config = dict(
    num_hidden_layers=9,
    hidden_act='swiglu',
    router_score='sigmoid',
    normalize_top_k=False,
    routed_scale=2.0,
    balance_bias=False,
    num_attention_heads=3,
    init='normal',
    warmup_steps=476,
    schedule='wsd',
    max_seq_len=1024,
    train_tokens=457500000,
)
Below are experts of layer 3 (counted from 0) of a mixture-of-experts language model. Rows are named router (the router's row for the expert), down (a neuron's output weights, with its number) and show model dimensions 0-191. Each number is 128 + 32 x the weight over its row's rms, rounded and kept within 0 to 255. Numbers have three digits each.
Before each expert's rows: "raises" lists some tokens whose logits its average output raises strongly, later layers aside. This comes from a sample of Wikipedia text that the model never trained on.

# expert 5
raises: "ing", "s", "ed", "ul", "iv", "os"
router:112133113092096088160129085123135101094159162097174084093117127157092180087143114143084243103082103170127098135104147132139137080130153103086130154091175138173146114135093085124085145126067159118128175167175146144168117169053114122131138134129081156061174194185089098133052162112062150077197122117189080135130136173130154133116088089171126144147072125138117118153070132176138111126100145147150081141185115123190114130135070153151127117146124116112139144113163097121115117105112180161104098110154153105106172124144120156139102094135101131134109096107132126113156091112127089206
down8:151172114138177116100162168139091111201105098142134156134105137108135154244130132137142152113125120108096096106079108123070097114102109128103072093105179133171170056153118116122165163112156102150094185161155110093103140117110138153141054195113102187125137134151205128191163071115143124128067126160093140150142111134145148130167215124087147155135145149154163126098098066119150083132083126144104116118181123115102081102165135188095112149120121154112111082091129116134099099109082128104098111121104106128107145116124110180124144166043132185166117118135070169136089131103117095181
down9:108142131108079135174140162099094186116109125109141082087148113164043153118159180139133128102167083128136123103132108149151060142169132130123137147147099083108113131110163117162101109146160140141149078103102112125165108179110135153120164155139163093096064120111109084165097147168125171141202070144120096181170066097129125127108167126053119154090110071175141107105111183143137109127086172059111077069158052102134203102108053131118117110118130080134142157145111129173091186164161131170052151134091089094108146128124094119123111142123069143139142104105108173143097150142117122090
down10:147160135165036104130135143118214133085100120123142120131145123135140088138145126109179188128150130116127137125110105094114153120095099137165091138150143113117082125166126119117146099120120107096103102148148177174158117120124150121116100075102134131176099126074118124187143160130158156140220127075148067169109128158138163173216139170078113118116133138106149077127135112166164128142073133119144152119130133153036133153161085181168113172190099158140106095109119168136127145151141083087157115177069076134105196113103119113131064157098149100152131120088177109112116221157173111063
down11:162095210145115097105163075105119122120107137111049121140154139099098176065163147126104121127050130103119072130174102128171141106128164088120170134125120121120117103094113103137092125107069102192114150129101106104117060145130086132072189150140110129069185113177102127071120151140169162147073185136152148118124151193151173113127143072128099140094103146160182149077140185085112135164111115141091074103090121168138085114180098097126151165180125061138082108135112123090137163086116108105116134137165122083077129101152108140160155090048129171139165159144134147097156086148150127146
down12:161108153144120129133194113070171131135170135142138151105083094086168148123147121147165199132162108093104199145159064112130094120167118094127094092120074084104135107101126114148116141127106067103162136129186143146109131134104160127160151128128138175156072164089113145122099158100038167139137118164140142096118142160158189118119085131106155177115112123128093091189106105115133158137142168083137152078145110133094148175126096162059115127100088162106112152121138204165064133105153049180140168151081153060138197172146132125149111174092144113110121089118146143175074171149107128069
down13:126139138125075105163107107122157140136135129165194112121141120103134085061127151145166086133143096133166077114102143111083178135007160175071115104155108106127131110170096142153104115113158101094169153043082174122133137203127154192111111109159173142098117142078151132127187048104140114083143075113144086119095105161174071069166164128136121130110136141068096173121136114111178103132132125191088123093151123215098143131174160112120122168161146093134114145167116128133138145155130166103151135111145158098135094120130136132103138124140196151089125080122198158165167095145125145127
down14:082157124196096128087139106095146112055154130152112133130118119145076121098094142104139091147074114172110142082183139134146115111148168125100137074148136121156130157012154117133188168131135097162189145171090096145179116116148121101155178117112178188092153197101111122126150094097113143114115107127144151104102117131088144123142118074120122111082067095213152139081104157127122174135070119134124161094082095104113118161136131126112162142118106101113084170141147177125102084117178120122124070176113112097124159171117167148130131170065113187061114148066138098138073119091122119190
down15:104116085120093124180116096127096146153122111179106132176171096182135114106079159138153110130108128143122087149122080129132119150181107151098107064106130100177096134149123122064152156104099145102128189146107139207102088150146144157160156138131177168160141133191110173134066079180062100176154154094141161107147154140088120079198127162098143142195131124073135058161085071104129096164156087117095142123133095166203141134123115157118146112128192091096119168114128114162116126157158145033125095087113135143117133107141166099146114142164129123172128105158159160141173205165151127136
down16:054119090185150099156215129095131116174154166139120143107181139134146117126126062118152160159089120147151147178139094157138137140148106131182140119141110131135129112113131103181126136147139152106087173100173136143116088105083129119100116069108158170145199100143122165192142086107126089113192081098123118098115131133073126152122116118158153109118164167101137121160099127196081123149158116165083109174076180198141133126133083112167106153171198098165077158158129111190101141096133187099134156097141167139080147119160180106158102117097160122128080062159163142125144120049144122190
down17:131060102076135126144119150140208157108101097068126071189101102148102129143146174187152134106138129156119105089146117143119124124140094087113207114097155192104176118168119128137107097128133154119118124149128136140069160093144191145100114095222157190100169120124077070130144157087125079091118093156117088189139136106119105188140163116061121144045150121121067177141076072092102090113133151120157098116129087127168101157112095154107130113161058127128191093112159113131112147112161099147119164143124151159120166184181117077076167112130127125114110115141127108133119121087116150100
down18:146131170135180084141143138154144130148095080172086110060131128185105113074167128122109129144130149139119167153119091116118149144102069132133116099164177109104155180146117146127115111089081125073095105106134096178190141115110137128140059118124148155151128100149063169153118163137082156135115154150124152056130147063101109192086133108191128104103082039154141082118105184089148111135101176198194110141098121117161135058163138110138166122089138162101099149151093140095184129125193139124195168142145115147137136177096156137136129099154127103162113095097138123147212148084151136174
down19:063108219181154175116151140086151118143126172149093173151105118117099181130166167107131149132127130112182102153202154120045136135128159093149146090146148146122132081075182085128111151162124096155088131043112156113108088124087122150126070102146167128179094152115139109077154129120161131145134179129134147175165173123150196156155150103122055164097149140144092121067128109087142117169128128112187184134150142165103146125177127103125115186082137116093175132173144140073145138096113091126121089152149092118144182116188153095179174119188128123120134153154117145155136138142090121181
down20:107124150092089124189075134138140139172046137161098140130105194109089126166108123165094046127132134119147197158091091097099138111157141142110145170121135194145083115191108124102142094081102142152058118148088158132159135149110162101127152147126133093153179159170145120125140161130152125120135115109082131128116171068167152163101103173124136156096111120132122101086082171167116091143127124112111088176135153108167152168091174101140123148146133082064167126143140252169086155105124139112108171138168077166077086117094117097064128151128160168133148170195130164122134160108127166094
down21:107094121092163175128136116129141177169194092147092142148138123148109088133108092125171109114097086130122104113178179180120119094164132153084133133153106145125094179090142107196131178144128170135176114143180117141114127153173090101070137134089129210113152062167114099148088102123150096087117079136118152168099105137116076090094075155140063096017115135124129150083159096108048071126121099165121176110119114154145140093109172106098129144106140170143131074141067109165093131079128114145084123143127184082108156140150109121150155136114145126071104125075094115101186145162132108078
down22:096123125135178127157173193145098143133135114107200109137141117088157120119110212127143138125113104106057137147161110123133129155086123102154098091091109064147116131170169128087110099126099098110110179163113090122109083191118114134107172125157167137115107160103125072238123103090112160086105099148111217121134070111122136086140107073141168124157127108158159140118101169087146082167127119107183051154124147108061148106117113137138149150102081159146148113131170120102150097148091047102108154119124138100094137143101158078157144151133130161150195198117068144167116171168140157113
down23:171102078126100103178120108121139135135164151102157139137117106123099129051122142128168155081060130217107085099080147117117099133156083156097129112153119116151112091098150106119117129172170167157149106100123140106165158148084122139133106206128149117092155132159099097159176132076098137118186104116066091125139171165160083071083144105055127130125047071113160101153161061144089081119099149157155116147116117147131122201139146108207146131168184111132117085124120135101111115123191115110146128114158182147192085196155112160115157121127151150162112112132097172088095134128092153074
down24:151054102141176061084134158166139120163183196111122149123119086142185100175141092137105152155149169108120133162137088143090112120117135102134148150161137075128153174089087119119138139089132103082161157084108159132153126127067115156078149113125124172171105144094164173162103154137162127122106092143098133091157192158102124105134114129098167234123118095121181155133088106140113172138092140069129169162110028103100118152139093146134176163132169093136110130197142148135085099083175110084138148085162152094087122187139137121155119088155172150118116128156093150067090166129164138086

# expert 13
raises: "ing", "ly", "s", ",", " to", " in"
router:100106152104142128146119154108109123128151082117125124157112105187123147125147081183102176122104133165141100130142161105109153128096143128153156139094139154123161145243120110126100187062113140110096098114152085078113131132097084147160178101118108131053149165142090121085086155123102119098171103187124058187087111124111092156087137145130131112158075123172120138202085163129085108125150094132143106112193119147152174144128094156127135109111156132116179168107145127126128044136070170115090152128175172114149156136057072142173156070187102179101141122092139088132116082060134159158
down12:167085117145117082087092145135042158060100092123118118115131118152104079174179094128156119145129155157139099124085097143099206156116146101185134086116154101138093195129160094185134151105154102161168111102152109099109155136130144122052076111127107041148112149114165125139132082143131132088147089119147113164087102145117079140136167125124146131136128194153176111161118140102106142099064117144156159171133122085168140140063196198074150121131130119143117111078106134104099085102119164131105143146152126146146125120166121130087140087114100137105104173096077083058037160096135091170
down13:111165175193204148158142168139145107121100094133139104120126128133127169161140114184134099139105172084170166151125135096081046139173055120125106092094090167158136115121118161116174111124126133100112091113097153118128115080089176167130183126079120130144141153163116142134083108123149166130139124080069150153128137057108061140124146150103202100110119087172144170167120141104173130102099134183120085132092149149151086162052120126107110117136104161156083138129133100113112163193098193130143129140130107089144175080098095101072093072098108120129096099147140101095149129139091176226
down14:098110114115161124129112164156109167172124189153167124094150113091164175147138126120139133112157183133123138114103158181140148173063108122153083147130197187136130096147078121118130084126140104094173080175121095145133111159089106110096182098126101143152116100139114121138059131190134072086072191110118122153093118127167136127141072156119153136170126115095116099114143152088095110110180168167095100056182133106123108153027084067149160143081130136166118133120109161189160119087139121126155099105120099155151146152140085169105155088111142149162140136174060146079161076113081199136
down15:124127085130110125110153145140097109124138119127109149092094075147118119158076109133130184137158104122061120191133148141085149149160151062101155207096114113113125092122074144140169118094143145104118059106099076109116145143152091115120091094114154065115106121156158135128110162145107113168067144132137113090170170233145117067168178164145125146104131066136144122153141082100143132021156131195057199143126167159067120171095155139118141171140138134077129173133146138132091113188156121096173132120137118138149077082106083138116143152159110142125092093153097102152165087160108113095
down16:122170152118104147115118134123102104144078108136071120147102170105118098164168143206111135129120189106111151081151179077116186173122152099089154127181134175106101116188144106083158118127093131130100147124161115107156099129145158162178181151137133120197182159057088129137129119113192091176159138163158144116122103159160116153153149162055172147160144094205138114149156186124138147069090160125178162129121167128110123165108097129121154135144086129147132150186159098149087162168160100128113121141089137191132173111125094082129164133119143100183032138128118149187089102145189108104
down17:094065083115149115157159172157094102134092082159093117209119114183120082131126201145145154150114149156099139160115110105128097136158100151119127064182164137077130096181106126137100084130182128125108121122147121136128099138092123137151108090176152160129206129104186130185183124148140124122155115149173113136206105140107109130177132097150137126128139102130158128132144167221185153132146157079118098137138131147127136163133175082085103186145137102094149157124149123139073201124175062136144149159149146157057116091180142089147124190144124076124164176136060107142163184143131136141
down18:158139150147142164069118159185150129121169175109184121120093188179183184131137126150151197070130148170101111100133102076162178088152156164092131156102172143199068107134101089143110090144133059101127083125147131105069138123111168126107070115154143124078132125064084102217118093148129144119102126112142175140173105131109107112132161117149112163127105103151093175104163193145096071139113117127134081112116119098145090118119145181149112130180136178119190109100053154106193148105102146161101104157158070111109174174100099125139105123131095136126170160127112143136126108173162105121
down19:127095161185151109074114077142126105116148111182082122112122141142112147093108108180105205122088216098125127160090115111107157114088104144108095141101089159124121137121163185108026126125103128099097180119084123110177113123096084098167076126118198161116114134092115138097093095105144078162091127163075174166103173180140106079073141146173128078098190177133175100137152134163138124146101122082198140124113147158106113068117136109173093111140085160130145178137060148154131102070118138143102141124098102129134070127101078113149149086178093151169129144133175127105111148144136124134
down20:104133119049161121107129137089104115064074108103062123136151138125115109213107081151103155171166176110152110149098205146058098128177121086130125166134151138172138127165173151119192133115151145114169106153106167138129139153066121129127146095098156159146152117102130122151070174110152120113142100112122076168138074107157168113106103086155131121108081171119105201159140151119137096124141121147147182174134134120110150113131148100088119110135110156151122143103128114094193152075059090125120174114090210133144191103120121106117093060174158099122092142067202088146160095126177128128
down21:142147133146130114120123169157121131108095164078178106157122070090168149152129126176099152087111136121155164075114073113113176120093123103096056105156100096157175081096137097095156104119066164154075122189155133125106106163091148146200075179107140148083124128184162083151208123127161110171166147188148106167132087092075148139160160097165114106192141184153132125131146102141149166155114133124157159176163108154148105143148133145126108130089115137126171084168129129109126075126194064134117153106142107053142114184064159098113131157102186129059098108151106097112125095101134122113
down22:141168131137202092183142174100150113122092137061116152118155093149075088154079175136145115170126096102101153092135147112104214073168124105154113141094118103098120122151111140186126109064100059085137174153099110148124154126070147155149148125121078149129110096154124109124169140132083194160143066130166143072139171137108096130150108112088165061132126116110142118135112100081151121087128167121096126165151093160141162120159062142144123124150149067061069125106114163158147106162102126095172160082175153110117195141091135151135139131176105157112076210136100176127128155087118144086
down23:131179171066167214099107115207099140129129126100155210085126147030078134099145132074119159152173124119128122129080164149081138089127188172136152140115111126109139137152124128155105149105128066102161090180086141148120169161164131168135121129125110128082094156112137127128123138162160108071145159147176075126136093139184121173069101095126093204110144099150155153098122056109124113090111106144114141121100076110075121118115108133137107131118147111128065153089107116135099095124122086138125116148149098129138143157126119049171098170101163158074128095093131115097138133043143183080
down24:122126090102144142122124073149092089158169123111138148149200131123112134148172178114124094083116104178152099142095169094122143119147120124246175105180162156198094123128139105152144074088098094130147144084196072116112125091109104167106126161110170125165127183201163130154214134085099166071122155138131128105165120124167084114098129159127156153122108134129113122158142148074126148111078131097111183110087144129164117061146136160089073127178174131114099065103163119138122149114118062166143147110107140131088093154077137176175100169140058154124131108167152155125132094111113124127
down25:172080076165131109078087152091141115096088105151140124161137117125177154089177132091116123122139142150107126161103085093091099148152062100096096125143114094164100133151087163178116133091100125089160094184144124146104143162155173088115099131094076144181104130125126128157103102170118109128148176102147166131156100076094105142107137133160138122131103161148105147054107070165108155114136146112079137100235137096147192141085115165111136116119079169064106127111200171090140134109109093138122153096142120115163077160122164230143163174135178139097064123130064118148125133123148103062
down26:151177164114180179116074190120122170121110090108130160091169153105154164041151104125106144135117132161096114156151150112140104096149119119147105109131119174092201102177132116108109117191229139121147167073126148223136102093160147122158118154173106045161147091118122141093151130086170136229144143125153201122179141173141175110107134105107113134090097115167074084119156126124144162109112171120084155116113127101143127137118076145110159139193171118131127100141107103104145108157142110120096085157128114164120169078086182079149118155098125137118091152125127081097167131093113148127
down27:139138118140100150097161176123133085134105131102095179081127102159178157083128105174117203121093181127159165106110106144147114102119117126163125142133147120101096113151132180136141141133120165110063142130151148214180155149035135127176090109130171118117126119140125189222082120102137114149143126092105059134145151130156083131177055109116159098091138175134154125141174103112158121115133149152163055124156173155066161106173082111102062095098129192132122136116074132151105138157087105138129154057131163099165130142076117146205086111137120103177118153116123166153152146162132122087
down28:093116068105123126117174199151113133154094097124117085140116151092168104196117134082137110097146169070130108137138193091137127094170131191104199099160123101148130121163113079148151097111128142126111155108100128163160136118126162151181142168122135156149128143143056133133103119099139167139147091104054112092168186167145131090126132137138090169192151165112149109125148126165092143119126113187142218101119149081152142117178082100141100073148168070180136070118141140126193133140120124121127134147172114118137096124150130106169154181121093097087032097143100037160077150143112137133

# expert 14
raises: " and", "-", ","
router:070130209072146097097147135098126152049112110110144106086135140172124078112120136154121220126110175133104131144120153110143121149071119173123104139118078148111105173211157104125146172102125117157139116174167137094115146146175081100152153142156020120130133119142101073152135170120068112117168147147096091188130199195144124176078058111101115134100094121132113142155121129097145148109076123152143183104139096109170151136138119137141179109172150152101121094111145157149106118188133166096175135158175134095076209115155083109147102133108083140137128143101154135120088097119125126158
down15:139098084082107161141107183131109133101094106047121120135111128116145101162085120141113148141089157120182184096144124132111081067131171128095125118140163128137112176177183176156125096198094132111126086164142173111100162180102134106173146114147114144039130151147104168163152101108102136046164157081081160167149144094136180117175151121156153102130126095113121129086090088073139146080136161094125184165147180148102151133157097153142113097156115189135083064101121094148082111146127059115155092120138137177122099154121170178112101085124120124122135146114062150109114154132197121192
down16:154111150085099134111144151085148149125145075101114129115114101132110093123173145128199118187108123144121134205131133154144150099115132175166123109110077117099128095146072108115160152125131197150123117099112150118115132188061119104052131102158157207092161169076051075133195141154161116162149152122114075128112109132146130150127135131140103201113087145124225129049159119146108143138168105120135198132076064130160140140179117109161113104152131140129131108208129123129133145170134110161130165183111139082158163111140111094140148119112188127140072128087124111081110178109160135068
down17:091185145156070178104120140122165119154151127135147152124105096194139103099120182137180185095081156155162143106151176093133078080107090201145129163153085134179144141112064193188149160113123151140167135148107201141128101188132085134197118108134099102056103157131092127102155090131069153131113131147132097112094121181157095160120155044128166160158069151113190119151134148098102085100119106144117176145138131145109167095108149175175162149144125151116164139158085126156128124117139115153124167167099108133106121105030099167110129114134162062137153118144098122164123120137081118110
down18:095127103159147167150153146126102119118119139120131115131143151138118129166115145095133107086136093102136101195137156128164086118134074122183101096139142082136080095063197135152100175107102109094084106098187147156120158131162096187134093082099164159128118164135085137154078129159106111125062208198145068109182152131079085158165102113148143074103167153151150091102194119099146079154158131102142137144085133084114124189113088141090187155124157078134162130193081152185116133094118168110102095081116145156156090166069162162118099141134087134130109143163104164177096176132100098109
down19:091105121135144108129122107154115101170135179081223116137107118148151125166124115129172126120084143106113153139179141151153143184123115136188125198123126137141144087147096123153106170143113148108146114073122112155105129118104078141115111127127140092080137129119170192055116130156133144194150167126080118116078117130149137049074029166121129100056147070127124138164102113177124119071048122141153175133162105115103117106133160120133093078096125153091131157126167107121117162167116165133134114124138129088191138159133191113140045142111170117189166095126187193165094126132130092080
down20:154070107217174090117143148059156176101170127116136111155078152118135099127129111107128184163126135165173173115167096129100136158179182131090112168108154148117144129151113094111109142101102109118084201146108159170134154056088130162119113181179122122118147082190167127090142102154152104089064118124108199077093095035170152126110160139171073070118065148154133126110146146070096116132128087180091129127118075133118123141183135105155146090168126119124105133176160162112142119132136063130183129145115090132127135148152091157118121159141094120164160156138126179152141112122143090183
down21:086101092173059130164160104115131146102125083102116094098136096157115169138170123044119100156167203168136094111069093111081140095112133147123117097117117112092162095154152106149118123083148084102127089154126133090092045105147091184139085141127112161164076158115058068155119138102065104109117107125136107166156148074151094157119159140125093118165125093062122154101174080125120143125088104158132081116082138113170105127091117144090160121168140139154135131159112158137157123184150086111156079111172135089121124145136167088127114145077186151143115151161143096117095115156168116250
down22:185104099106059174126112149143131105156144152000093141163132146112160125204118102100079156106148116125148121167166144157154118102195127106102114107176125074115197077150153084053168155141108151158069137083064119096140149116149152143165092114098121119120085095112151147116096130107125187170115145136123132102144098099157109130119130131160140100184093148149167130099088124118138109217108055111191138146159081140157140125130079094189116135176143080146128136106093179108171128109134110121094102122132122118124171144117175180130114164143067130165148121121114127099140143150124076138
down23:169127110089126136113093109097117129112107084122079137158141212092128185121141121165157229163098164058100140147162165144167126110090115126161138113139094105107076132077157081084136117103131144176120113149119115099124153125118114177137113148149048127089163175122153148136135169122135154133109144073097150080109112133098188131119109123079057159104123138165102102116143117149052069104108124157130145158102098116134110156161108123155082079134084154100105112124107121064110121152173085055110098108094177107115109103196069167108105108108116160092180147123209161151101097136175174151
down24:178116163094161149143083147140180119150139100096097120105140049194139158128114130121073164168131143127113151092142104089107177144138106124126123126138107154153122065115130165113145110118130079069176164131084108191140154104073088131139109092114224144159135109132110109153155201143091098105161069135101147088083125152152133099209217127070071085157147142087142133124127155188136094129108100152147104062135170095150096146075086122086108121121107160161068125120098099132126150150141100167079109126096139110139133100067106169087158105123074148133125151081163165152144167168109132106
down25:093101096147087142094115142083142194123140128062088118185148141139115138174090135163116107135056123134153133142177167109167090119185109097148191139120098132121065125095129120104126146125130117096167104119132087128149129129146145172104115119152145081124131101115066050113058145133135106205169123176182102135157088064112145156125187095101119116122176172062147140152115138134102119126122135150106130088163117113142104119205146145096119164170153134088121134145088086175107099249113152119139123173153112128123132045123146095191114157155066113137112126147149168077181106140114122124
down26:114157052159113107143152080103139079100124097178145061124147162194091103115156101147106179088146056109148154188086172118137131177087142165110112128111063044105099083105111118188147120130103128053087122128101160120138177122097114175113136093119121115118119094093114168156137150177157168158142065109127113104102188069146105088077147152167114094139095150080089136063121126193150140082167167125121115142110107110166110150128147140164104137072097109112169144166117111137120071130160107155133135116117099120109092187168108140084167114158086054128150150160151149142176134132141153123
down27:155103121075122124080152076120154105093127065051132144193162088114127135082089071110072108114167142146075130121102118118116184094128200175089130124117115180160141138100082099091082179125164152174125161144158155081132100146151107111086121128091106111142146102125110191131139016073115151165093142089119099125129110146099146104100045155146127144164135180141124151146148102148118107158063155131128120148081140104108137156133121141088146158118090139148082071108091101071114080073106114097104137101108147165092064147093085172189132087147117111101106149116118101102109140145160095155
down28:147131128080107140156117099116152158140117161156083144092145100146141164070078080106109159133071127108149126078124113155168126135125207132163130083083151159174152137121142096125101087175102137171107092143166198136170144150106152085141174142087167124178089166161130122156173119115180127017225121155076118148165159098117144081072160166154137126135071190178119121111162131134126125107119143126167105111202165164105136129094085151112097123135154110184106141094135116108119065109080147104113090079168080089104105159104134127171137131145079165182144114117156109127143171131136123102
down29:132140093135118098169116123094095074164173145118132160128102117130114154079098136120122110180161088152162159091119166145142167229141095112116119141100131185111177076152118111104146133094143132087153087071076071100114111091134089138116106124112098075128136157155100121163137108087102128153125167129089139127109191124104164113126119164160142137050082056143191127081116059140132118130170155119098177216112134059140139069138197135075074085101132141151149106153141159117152135110110053122097182134150132121109096091103095088110156130114150116104204096103094099128078155130146112100
down30:150071185144105100096142154163167164136137155127097122157088150093082098124127158120126203085086133106143104157184078130125152129093168144112151131133080116069057111118142153101084088108093148125140158142146133080094162127098127070179175131130110126164078117114070120116152098154124112233173119082183080146147124060111129159131149139081148048106118109144126138063132098159118101146128143073179122131095116077136106093122133159139150108110103088143082103084121114114123171136119163085141203069147150097128198096095075125188145074149127127126162129143145124109129105087117106166
down31:142136076170145150120158147128177093103109099124077149142098140099091158196103134127140139193084114111083104080111150156114140098197055073166118143180133181123141121113107169142117155151059104121118129170100038144115143145132070117187103192098189144108080110130153134186091119132122120096131157163102112115092121173131147129134131100143133139170158121111158182157115163095171124079153132212176132191122071144167093102142062116099129121131160151139148083135127141078084133085146126097107092150190157085128088133101095122139100113161074179131092108146135094126164157102101171121

# expert 15
raises: ",", " and", "s"
router:109139182101159084122089192129189123087173107087163101156140115160097165117180126138127235129075152154156140112144145150099118129190112148123161155141160148143180160163154096106143193117120066146073155145133090104102160136122122150104076116122097155109106150149118110100139136164135107075153087157148130120113134078133109189136099125111084156096131099184074122147080127139107147149159174164148138097125095124115109081084045157132174165096134067076139151097154196072157115133090130111114149181146130137106222150097085125094090089131113172104140096149185148154133140115097117155
down18:113135123151091111152194153121129113159110130111148130164091105102109165142101137127137157083150153149177154125182113093155107158159159141152145162162141143112129167119126074128087108143125131121142105106144136209159209142106130161079152138191156123117202101083090085117149110053100121101127098154113094124127102148115123190187142133167112094114104145111168117187145126058095138152173099130052133107109099110128117118120244119149145114101087166082125107078151121123138077117115139172149054050079133113118094109129103168086147131117084208167157152126122164093156154180135106110
down19:150149160134135094179167114058109100169176115117110155099108066073156161158112071124122148110150135133126126094159148179141161107154116130105134123102140092098140145089068059162096148160162136096185179227180093148131100151125094107123149116145120162168114132131108150083150100124153108084160135165117140117140153150114114043174119154135128133145146137148125110127158107128179137171121153140090093079167099135112170139172134162125183121074195151145114133129120139153113170097120100055092164121114102097165033120108105193187155157147154099175169116064128141116151167139198151116
down20:140087010095098072142123101200149154093092101117133117126136134140119096127194120118086142096083088094106184122131126155134121111129112149099173160130085158088101162118109144170139141129186093072183182139143145116142140136100127085115189071103208139115136120163105107138170144106117094046064131141119130124116119147103150117184121097124124075134116155050152117094134103173099126139092132124198138163128148154140162082091121125167175187101206104146139121100157128129094070125169065125127113151125130156169137118187082147129121177119119174160088118116136139097099150121119105172
down21:150159146223109104161113148085170123158125085167106079160174131080147183090150140149138049159145158138181113083098124062151136126106160146170120113115148107071148103166101143151119090115107154162152088099152147155099101151085136116040143123105103129106154138133138109048134159100068142144134120067119131088140144167164110110076162134157123123114150157137067144104122150160087163136151149132127080098116134143112128131117112186135106102116146128097149119137096169143132111191176194161125151097157073137103064090116165122137098145208156116032125171094146144135103077184106149121
down22:098196171178118135118136111168108140070067128176095142200073123163100164153121149138141135137087094124123085150099097156109140102112139126105159185060119154132132148123131100169119127118111119128145107158146170142121141118108118156124154051106067125134103160144065067120066159145122153111163120101147068110121102113140063141163132093142084066129142077139088117088066144125138086166084137067152119140166160173099149122136110093119168107182107113106155122147111108132136178132130143161147224138176124159051095141135161097064086129149112124136085153107143158088172089192174096136
down23:110137183174149086102118176118111129129136153173121162157114116160115117128138068137109134100137083141165109032123094121174088155185124162128112153145082087147122191107157123086186078087159102115107110157091133166116182158121120133121190095166089049103117161143096112124102087109083146143088124071116114104137125099103112095088123089147110124119139129094126086169105168184138161106140130130131047095161092137147122179087173112115139128128152088144187095152114185139162088104092131188181176152134134128110144199203145148140131159148129114134155178098146094138102080092190113075
down24:104130165079132076080122127174116089113123159224131125187064099144132141158140170132168123134113101115062126161199110115130146125186137088184125147149100127154071190129121091148039119154098126116077110113114149132127128079072142094095133136124132076142148087146138132171144111158123171136115120185170060115137060106080147071137129178089128117133093121136106083154064126126106157130126188142098163066157136099099137096162174164165121099082147177152087119127112130098092120167190096081160106143095161145155127101141088162128172144131131133130120089084113102140144189140095155126
down25:113200087128184140111100167145085149129119091142083149106160182151099095131095083096178113135141113089147169147141125101138113138094124151150152092178147138166136164123109141135157129083120092130113159088109145118150112187149117121136143182105091118116135128151170198167156190143106172108077073096182124127103163173060125139083104112126168147146146219124152131168161157147116128127194163166125157133139092105101099098148082144083142164133116064130123127089094090133151112123198139153133050088085097185119170125082147187129118114072101148181108190141112125076142166099107174155
down26:143115140135161153141149087115055092153120090131112110062129115151133090151093176121146021143088112103116141168219137126115130191158155116118088126130103095109101143095102132083157125127098189121068138120098114105112187116052162137142146167091184013129152102119098166144109143111153163105125170172148154117150168104168149112175061161145124114167221091085136099130144173077108145142194118116140116157139218091086113146157105113127137145116130131114137126096130157082164132165142121115111104127124092154157113157145162153125128136084155152132120143123119159107137159170071138108
down27:183132152154106108113150177087130159098110139116133159141135144117138144147138119117093033108124122110127126135126136105100203150145152121183129094157150110145114114050118090092136159075134155166179137086108096051110160162128117119068106105111133130109095158097142100110102227164119164103144167078142136083091119154122113114104121129072099176092131134210124154140097137070132152144123098096139138117088149095155112090121144113118075161151068088145116164214149130122160137181096134121135113078181074136135069157121107207096070167162143142142099108132187116123078095070126115136
down28:044126182153134113115165176148116108117116153186110133144116128113154105133145093057146166122142128117158179138117108142096151119160104106178125187125137151063163096125089112052183096110120094106071140175125138162109093153140179085095123202182168134165133136172125162125167105112144142076128108136099158159170116121121163128066088137158131135157084126199097102087119056154122157089125136187142142153133165081153141133066147109136184113075116170169112134106090129120134163173102116106113139146150178100135163111163213098156163107097108119098116146118053076126149125089093110154
down29:102151102126091170136179137180135071189147136091200104171099120161127178142061127127161120123119112135088170084137098118065109114182139152128183118170117155171137105122126129175132191109154121146100110114093142135166243143116195143143113099137104131130135122135167161134052131148121084093102106104138068165129166113194131099103107132113105142129140135107058139140131079114158149194099149135113139188142172110186126107152120155078140142124109136136181112140141122130106112169168151108111125118167126157071067122129160150121164160139100140077129106164118109126085084164202212105
down30:155149058122135130149153088120126082103099089175118115118123164129144132137103154151123153132090139144058169044115124089124184094131147138156183112154171072192146107091132129186176183170109205098137151147093092114139161098149098132106125141175141114154137102140134128124094199132170145187120135155130176117151126091167166136113144154133082110109151139124208063144150086067098133111175182140079098128093168143132144094090098164092145116066119136137113149121143158163122068106081133169153096164136106098159090136129103153092125100102115056144202106139105186127114167082156130161
down31:153160106132156164141187147129050098189155079129076115103089174138197077118171125112121038144158129072144129100124136093141109137163125161119132143052135125133128135115114163117158097163119189167165152083090123089117157182104115098156171167133185122135162113121151185139138114095157121093129157101161179112174127163121144064123064199153111117165119094097120088099145162086117098119224093118157131079084148123086124125163139115165105114111114176158111121135135149086126125184178111143137061146114104136123101134164147202137152122079158112098124090111136119174128091080121127116
down32:103048148109178172123136170096106149096130103122092124171169099114112137115133156184110202093167149177175122171117089139115089101177093099147074215142159081120113128184127145129159133150142095147115109165132123121041164123074166114117154092159112176176096119133168137102108077142121148065071080129132099092146150086137155105094118164110108085136080096168161121130091116103123157149125129135115147185100159127096087137122073130107143141105131128144152181131153101164092137113193151163149122168137144119153216107134118055148142149171137102131135145171170076129148150153195148084
down33:139135086156165164122132101109095161108151107165132088137151166104123151148076189144170086135146128149127107082178121124160137152094157172171122079121151072142144130104129143124144171065178112158113118072109156149121072139150149127165096130048146092138170173127114152148157081132114084105153153119114046131116125086164199188098059105100171139170158173185052146159109094221078153098153136113120092116150092135137105147104116114148160102161120191088136128171168109087143128179143091121080145083131190139147167121126123072120121104117138113157098130157075130164128077128120148102
down34:117160144144146196149100107098134112113145122079140150102188078148138194094134168149122171111122158027161143168131098126126118196104140091098119142137136159127120127115118148190170123144151080078151083111111079121133063093106104123155060078099116167106163114117120104126109117118109117186078138128084117114123128123112124100054117105111111119136153090094114085178167067136163142186109142147102120077143148181129113141120159148162105203065102150089135129164062136086143126115142160141142145105170103079166185082150151093130090141055085081133207152122101185116139137127129141142